python train.py --n_experts=64 --d_expert=128 --moe_layers=[0, 1, 2, 3, 4, 5, 6, 7, 8] --normalize_top_k=true --optimizer="soap_variant" --beta2=0.95 --max_steps=16266 --dataset="wikipedia_en"
Below are experts of layer 5 (counted from 0) of a mixture-of-experts language model. Rows are named down (a neuron's output weights, with its number) and show model dimensions 192-287. Each number is 128 + 24 x the weight over its row's rms, rounded and kept within 0 to 255.
Before each expert's rows: a language model's description of what the expert responds to. This comes from a sample of Wikipedia text that the model never trained on.

# expert 45
It responds to: Political and institutional words
down0 [122 116 135 117 111 132 138 119  98 142 118 150 173 124 123  84 106 136 119 116  79 126  58 115 142 179 121 136 182 103 136 119 112 154 149  99 154 152 106 118  98 138 142 133 130 135 121 164  48 146 163 121 134 115 148 120 118 101 126  96 151 109 114 129 110 140 103 142 104 143 155 159  80 128  81 171 120 110 147 121 187  96 121 154 110 129 101 116 109 137 130 106 175  96 204 145]
down1 [156 136 122 108 140 147 126 163 149 135 116 165 112 106 176 115 111 139 184 187 173 152 155  77 110 142 178 112 121 130 133 139 152 203 113 103 134 132 157 128 134 100 153 134 142 156 132 103 174  92 126  92 116 156 124 120 104 153 124  99 139 128 143 134 117 119 155 162 176 122 131 102 115 122  89 119 115 134 136 134 152 100 108  72 150 138 121 143 130 113 179 106 112 191 119 121]
down2 [116 143 128 128  84 165 104 109 139 110  76 104 129  74 126 144  99 117 117 117 134  93 131 135 123 140 106 105 159 118 130 148 135  98 107 148 101 119 104  81 110 166 139 122 152 146  98 121  86 121 126 127 144 141 108  93  86 126 123  95 101 148 120 146 146  74 140 106 149  93 149 142 113 129 165 162 159 146 100 123 147 101 155 101 125  95 108 112 116 152 159 109 151 144 144 187]
down3 [148 106 116 160 106 136 136 169 119 137 140 123 148 157 181 144 149 139  99 114  98 163 138  86 154 116 124 103 109 122  82 142 113  92 108 118 163 144 119 154 156 113 126 146 127 169 105 144 147 158 139 127  91 175 136 138 140 113 158 149 140  98 101 113 119 152 127 114 187 100 128 112 159 124 102 109 105 127 102  71 141 103  75 139 126 107 136 103 114 109 147 158  90 100  71 114]
down4 [117  97 145 107 109 100 130 102 164 127 132 154 184 120 117 104 144 140 158  86 133 141 133 151 108 127 110 117 145 117 137 138 145 154 106 159 117 166 129 165 162 109 162 138 129 123 106 167 132 165 149  77 142  86 126 131 138 122  89 108 152 106 116 100 119 146 138 126 127 163 121 143 120 198 150  90 124 152 111  99  83 118 158 134 121 183  99 137 126 197 126  81 106 118 126 134]
down5 [102  90 141  94 117 137 148 109 144 141 122  65 118 120 126 103 113 126 155 176  96  88 145 186 112 104  98 167 135 143 127 146 117  86 155 134 124 150 138 130 143 110 146 116 107  52 137 122 130 154 160  78 165 110 117 119 141 131 141 127 105 145 125 126 122  95 113 165 122 111 139  88 103 126 138 158 136 123 138 161  99 141 160 128 121 139 161 138 139 154 134 123 134  90 122 140]
down6 [142 119 111 114 115 143  94 101 127 133 116 136 111 109 174 110 185 101  93 155  95 150 120 100 151 113 113 142 118  96 172 140 147 122  94  97  72 123  86  94 143  90 129 109 158 127  99 116 144 123 112 142  95 118 131 109 112 123 150 106 198 144 139 120 129 117 134 132 137 133 124 131  97 133 105 145 120 138  78 121 124 122 137 107 114 183 119  58 177 119 135 119 145 117 117 223]
down7 [131 152 145 161 113 113 152 124 159 122 122 141 138 142 153  93 120 103 123  98 128 138 120 135 122 129  92 140 105 102 122 137 125 124 135 160 161 150 119 108 124 134  87 106 144 133 111 123 121  90 107 132 101 102 102 110 100 124  69 151 142  79 125 123 127 103 132 117 116 114 135 156 130 141 158 153 102 113 135 174 132 146 137 181 128 125 117 129 119 104 115 128 151 141 101 189]
down8 [132 125 124 149 124 134 181 107  99 119 173 142 148 122 149 139 116  81 154  99 157 139 120 167  89 101 117 142 150 137 141 131 121 141 111 144 131 120  89 114 110 115 114 126 128 152 100 129 152 151 122 149 118 108 122 147 122 123 122 137 132 123 122 121 105 153 101 130 135 131 153 135 109 109 132 150 122 128 172 136 113 103 159 121 108 122 124  88  65 128 104 145 133 118 143 145]
down9 [104 103 118 136 147 157 108 150 120 130 181 103 145 124 114 113 143 156  91  97 111 137  99 124 139 162 116 121 112 129 136 112 156 130 146  78 159 127 124 148 107 105 104 129 124 134  59 104 117 148 159 134 148 150 136  98 122 138 176 136 140  99 133 105 147 125 186 136 136 120 167 150  72 161 121 118 109 146 142  90 132 163 123 121 148  73 136 137 140 142 104  86 127 134  95 143]
down10 [ 95 139  99 135 124 149 135 144 160 168 149 160 119 137 146 151  91  76 130 136 123 107 138 182  97 125 106 135  88 114 113 129 133 126 107 161 127  82 125 100 100 127 152 109 144 147 167 111 155 117  97 165 129 128  89 140 101 139 140 157 121 121 133 157 126 140 147 100 150  88 115 119 117  80 134 104 108 114 111 120 120 106  74 129 125 118 154 141 129 134 107 157 149 138 114 120]
down11 [120 127 163 107 112 128 101 164 171 150 162 145 120 127 158 141  80 148  96  97 126 105 128 133 114 127  69 126 101 151 131 118 110 140  83 144 207  95 131 126 133  94 142  94 112 137  82 109 112 126 134 102 130 128 135 148 155 146  94 134 161 150 116 114 121 139 124 141 109 151 127 139 108 123 155 116 122 138 101 103 125 125 143 123 150 102 149 160 117 109 149 111  89 136 156 118]
down12 [124 139 150 131 107 131  98 107 119 121 130 115 126  69  93 103 142  84 139 144 106 128 137 195 168 115 107 175 119 116 108  92 122 132 154 137 139 137 132 122 107 123 158 161 119 135 115 145 115  44 114 115 114 135 131 129 131 148 104 115 129 151 164  97 112 144 130 126 151 159 148 130 125 134 113 105 137 116 133 115 162 114 123 130 147 149 122 131 103  97  78 168 163 174  95 156]
down13 [114 147  88 105 172 136 134  92 105 153 141 118 155 122 142 109 126 134  91 143 162 118 167 118 157 151 132 141 148 124 104  93 122 136 109 140 116 111 158  94  94 152  77 137 116 133 134 123 147 101 150 136  79 125 108 110 141 106 133 127 110 115 154  97 113 142 175 158 146 142 150  83 102 152 127 113  97 140 130 104 131 174 144 117 148 138 138 105 148 135 147 109 135 121 150 132]
down14 [128 108 150 103 125 148  68 113 146 124 188 120 119 110 107 119 117 122 132 113  90 116 109  91 183 117 129 131 142 146 113 128  57 128 142 150 122 112 143 114 132 111 157 151 168 109 138 140  95 130 134  96 189 122 134  91 110 132 161 131 103 158 112 119 138 137 114  87 154 133 130 123 117 128 172 176 161 106 152 174 110 101 108 100 105 155  89 125 153 157  95  89 142 112 118 115]
down15 [125 138 113 114 118 144 133 134 111 131 107 158 171 131  97 111 138 145 146 118 117 118 117 125 157 169 142 137 125 135  90 103 113 149 102 160 146 132 130  98 205 128 112 166 142 155  91 165 133 127 121 145 152  95 144 124  84 140 131 134 136 213 143 119 120 139 150 124 144 129 132 146 150 127 127 127 137 101  92 116 149 150 138 104 149 105 137  98 138 132 166 106 121 107  67 101]
down16 [110 107 161 133 127  84 181 112 113  89 139 162 116 126 140 136 175 123 170 133 154 139 136 146  65 116 161 138  66 120 153 124 173 130 107 100 121 118 120 132 112 141  98 128 105  77 104 139 132 121 107 115 120 129 118 133  86 172 148 125  90 163 161 127 150 129 152  95  91  95 133  96 155 142 165 118 134 120 141 109 152 139 128 124 130 139 127 141 141 153 117 158 129 108 126 123]
down17 [125 142 139  85 129 146 116 114 194 149 142 128 160  84 135 128 155 106 134 151 126 105 103 142 116 105 110 161 124 161  96 131 132 119 153 141 136 109 143 133 114 111 129 123  70  99  75 127 164 154  95 122 137 153 138 110 133 135  82 135 109 128  79 124 131  97 156 123 141 150 117 130 121 146 129 141 129 137 122 122 145 199  72 138 115 126 158 137 125 128 107 144  89  97 110 104]
down18 [138 135 143 134 116 118 145 135  81 106 131 135 123 141 120 149 158  97 141 107 172 169  94 131  83  97 131  79 102 105 170 155 119 126 111 119 131 150 127 128 105 125 141 118 123 136 150 111 110  83  73 173 149 133  69  82 134 152 102 129 154 139 143 144 158 142 180 106 142 124 136 103 101 127 152 135 170 151 141 134 130  99 131 116 142 140 111 130 188 162 162 171 151 121 111  68]
down19 [125 127 123 114 126 108 155 154 149 122 150 138 107 139  81 131 134 143 137 106 129  89  54 114 140 108 108 167 143 156  96 132 122 120 151 147 119 138 101 134 141 143  83 131 150 137  98 168  69  98 147  92 128 173 123 127 128 144 131 120 109  98 134  86 147  88 172 123  96 129 149  89  79 131 185 175 153 129 133 153 142 180 145 111 141 138 153 144 118 124 144 114 121 148 139  97]
down20 [135 127 133 127 112 148 102  84 158 115 147 110 138 104 118 121 119 206 121 132 142 102 143 112  96 143 102 130 221 143 140  89 122 119 133 134 105 130 124 141 100 155 174 142 175 104 125 148 153 108 107 122 115 134 107 113 105 139 114 134 113 140 118 130 115  88 132 138 138 144  99 121 119 158 149  83 125 111 121 115 198 136 126 122 106 119 150 123 150 150 122 120 105 145 114 131]
down21 [134 126 163  99  87 144 142 106 112 140 107  99  95 108 132 140 166 137 132 128 149 127 103 111 131 134 126 145 158 133 132 135 105 160 116 145 183 123 145 124  91  86 116 127  74 129 141 113  99 105 148 122 128 122 129 128 144 140 122 108 123 154 127 152  61 142  97 144 145 129 139 129 112 139 144 105 144 127 117 154 116  82 108 122 122 121 152 104 127 130 148 114 146  92  82  62]
down22 [142 123 137 122  95 173 106 132 117  82 127 154 142 136 118 109 135 118 132 142 162 175 157 123  98 105 167 145 141 172 161 152  78 152 123  83 118 109 118  89  93 127 137 126  97 127 107  99 131  97 133  90 111 130 129  84 141 159 139 126 113 107  83 104 123  90 117 123 132  75 127 125  87 112 185  86 131 144 160 114 133 179 109 140 157 100 123 149 157 125  98  97 113 118 138 102]
down23 [124 125  87 135 133 126 114 204 140 148 151 123  99 139 142 128 129 125 159 101 152 161 135 111 131 149 141 131 115 170 133 129 107 103 109  93 150 135 124 170 166 116 122 151 104 120 120 132 167 113 133 127 134 132 191 164 158 139 160 134 131 101  97 104 141 132 173 114 113  81 106 120 162 119 120  74  97 136 131 137 112 127 161 167 133 147 155 155  77 143 111 128 112 118 104 153]
down24 [120 128 127 113 126 142 115 112 137 130 147 152 137 151 120 105 112 116 114 117 131 152 106 159 103 128 140 100 105 143  50 105 188 179 137 151 132 136  98  89 123 100 111 147 101 124  96 126 131 148 121 135 146  71 128 101 127 122 120 146 172 127 118 133 122 123 147  74 125 167 133 147 114 136 161 118 135 144  99 122 101 171 115 131 155 155 132 120 129 106 143  99  99 142 167 163]
down25 [109  89 132 160 122 105 184 113 152 138 130 130 127 174 123 164 122 111 121 130 109 122 146 130  89 130 152 153 136 139 143 117 137  90 155 102 157 100 115 103 139 148 128 162 139 100 145 160  84 153 106 160 137 108 120 157 154 144 102 153 148  73 107 185 126 141 118 137 118 160 138 142 144 104 118 123 148 163 101 103 148 146 110 101 155 105 120 166  96 143  85 144 109 141 143 126]
down26 [105 110 120 139 139 114 103 138 147  85  84 180 128 165 120 142 159 157 168 120 127 103 163 113 122 119 155 102 119 122 122  72  69 147 141 118  96 125 128 142 106 170 148 113  96 141 109 110 100 121 142 125 156 133 137 124 137 110 140 138 150 138 177 126 112 137 108 127 130 143 144 160 125 100  89 126 119 151 140 147  85 151 127 170 150 129 134 142 126 114 133 133 132 138 130 111]
down27 [129 125 143 135 124  77 158 114 160 138 169  97 144 134 142 168 118 136 105 101  79 129  95  76 106 112 115 139 115 123 156 126 108 138 149 119 107 104 145 145 123 120 174 119 125 177  91 150 122 135  87 152 144  92 126 192 116 133 102  85 106  92 192 162 118 106 118 120 152 139 193 124 154 134 125 159 102 123 102  92 139 120 144 112 100 123 142 125 145 137 144 158 111 128 121 141]
down28 [100 179  79 154 165  98 164 123 159  76 100 129 129 116  55 149 156 162 138 124 114 135 130 105 126 113  85 129 166 126 118 131 109 141 160 126 120 119 122 112 139  94 155 134  97  69 129 125  92 116  57 120 132 141 107 119 120 107 172 141 137  81 137  90 159 141  95  97 170 156 152 142 144 165 119 114 119 122 125  86 112 155 133 113  91 148 138 142 159 109  97 131 137 141 108 115]
down29 [118 139 122 152 103 143 161 125 148 186 119 157 127 139  88 112 163 147 136 132 105 104 132 130 152 141  99 155 121 154 145 111 142 140 143  83 100 118 149 156 124 145 140 146 166 107 134 140 112 116 143 148 150 177 140 133 123  91 143 137 169 161 123 156 159 140 103 164  62 120 173 125 134 138 104 135 146 150  90 122 142 137 100  98 137 153  97 115 163 165 128 130 136 151 142 155]
down30 [136  83  87 142 162 157 120 161 157 129 119 115 164 133  94 112 103 148 147 138 181 141  92 136 133 131  88 154 129 120  84 106 154 142 107 139  98 161 117 142 156 148 137 143 146 126 109 133 117 150  95 159 136 156 114 123 139 157  98 119 107 149 129  89 128 148 115 120 111 120 127 130 155 166 149 120 142 137 123 117 110 126 128 115 111 133  92 160 157 142 138 127 162 120 146 149]
down31 [130 132 104 113 140 159  98 139 128 106 176 102 133 136 136 129 132 176 113 120 121 120 136 108 125 116 141 135 135 106 106 111 116 148 125 106 127 120  76  89 133 162 145 155 159 107 128 107 177 164 131 153 148 111 167 170 115 132 131 155 146 140 125  78 145 123 157 121 133 133 111 160 136 111 130 111 135 130 115  95  88 150 109 108  90 110 125 127 110 118 129 109  80 156 126  99]
down32 [ 97 127 147 123 120 121 111 112 140 135 140  97 119 116 118 178 108  96 129 108 119 129 160 137  93 107 111 186 112  73 153 150 111 161  91 114 129 136 150 167 127 136 144 105  79 166 130 133 130 175 106 139 127 109 123 139 107 104 134 117  97 106 147 132 117 135 121 150 104  84 108 129  88 135 190 119  84 135 110 128 148 101 163 166 117 111 122 149 137 103 104 134 101 148 108 145]
down33 [ 68 148 140 149 145 135 118 143 105 113 156 226 127 129 127 145  95 136 113 100 127 152 106 144 104 107 138 151 186 160 149 128  93 103 134 133 100 150 135 138 103 108 108 125 138  94 136 139  80 142 165 186 140 142 129  91 106 135  95 122 131 123 124 117 133  86 120 134 141 110 131 176 103 147 113 125  90 107 129 141 133 136 112 106 123 135 109 136 140  97 153 125 145 126  85 155]
down34 [ 84 132 188 117 120  80 148 108 146 126 165 140  94 103 124 145 109 112 142 115 104 105 135 164 131 155 111 133 106  84  96 121 112  98 145 140 149 188 101 147 134 134 140  80 134 112 140 149  85  98 138 102 162 108 121 132 116  82 133 124 127 131 121 174 165 170 128  99 102 128 104 141 138 134 123 135 117 106 126 151 143 118  87 144 123  92  65 151 155 116 103 150 129 144 115 138]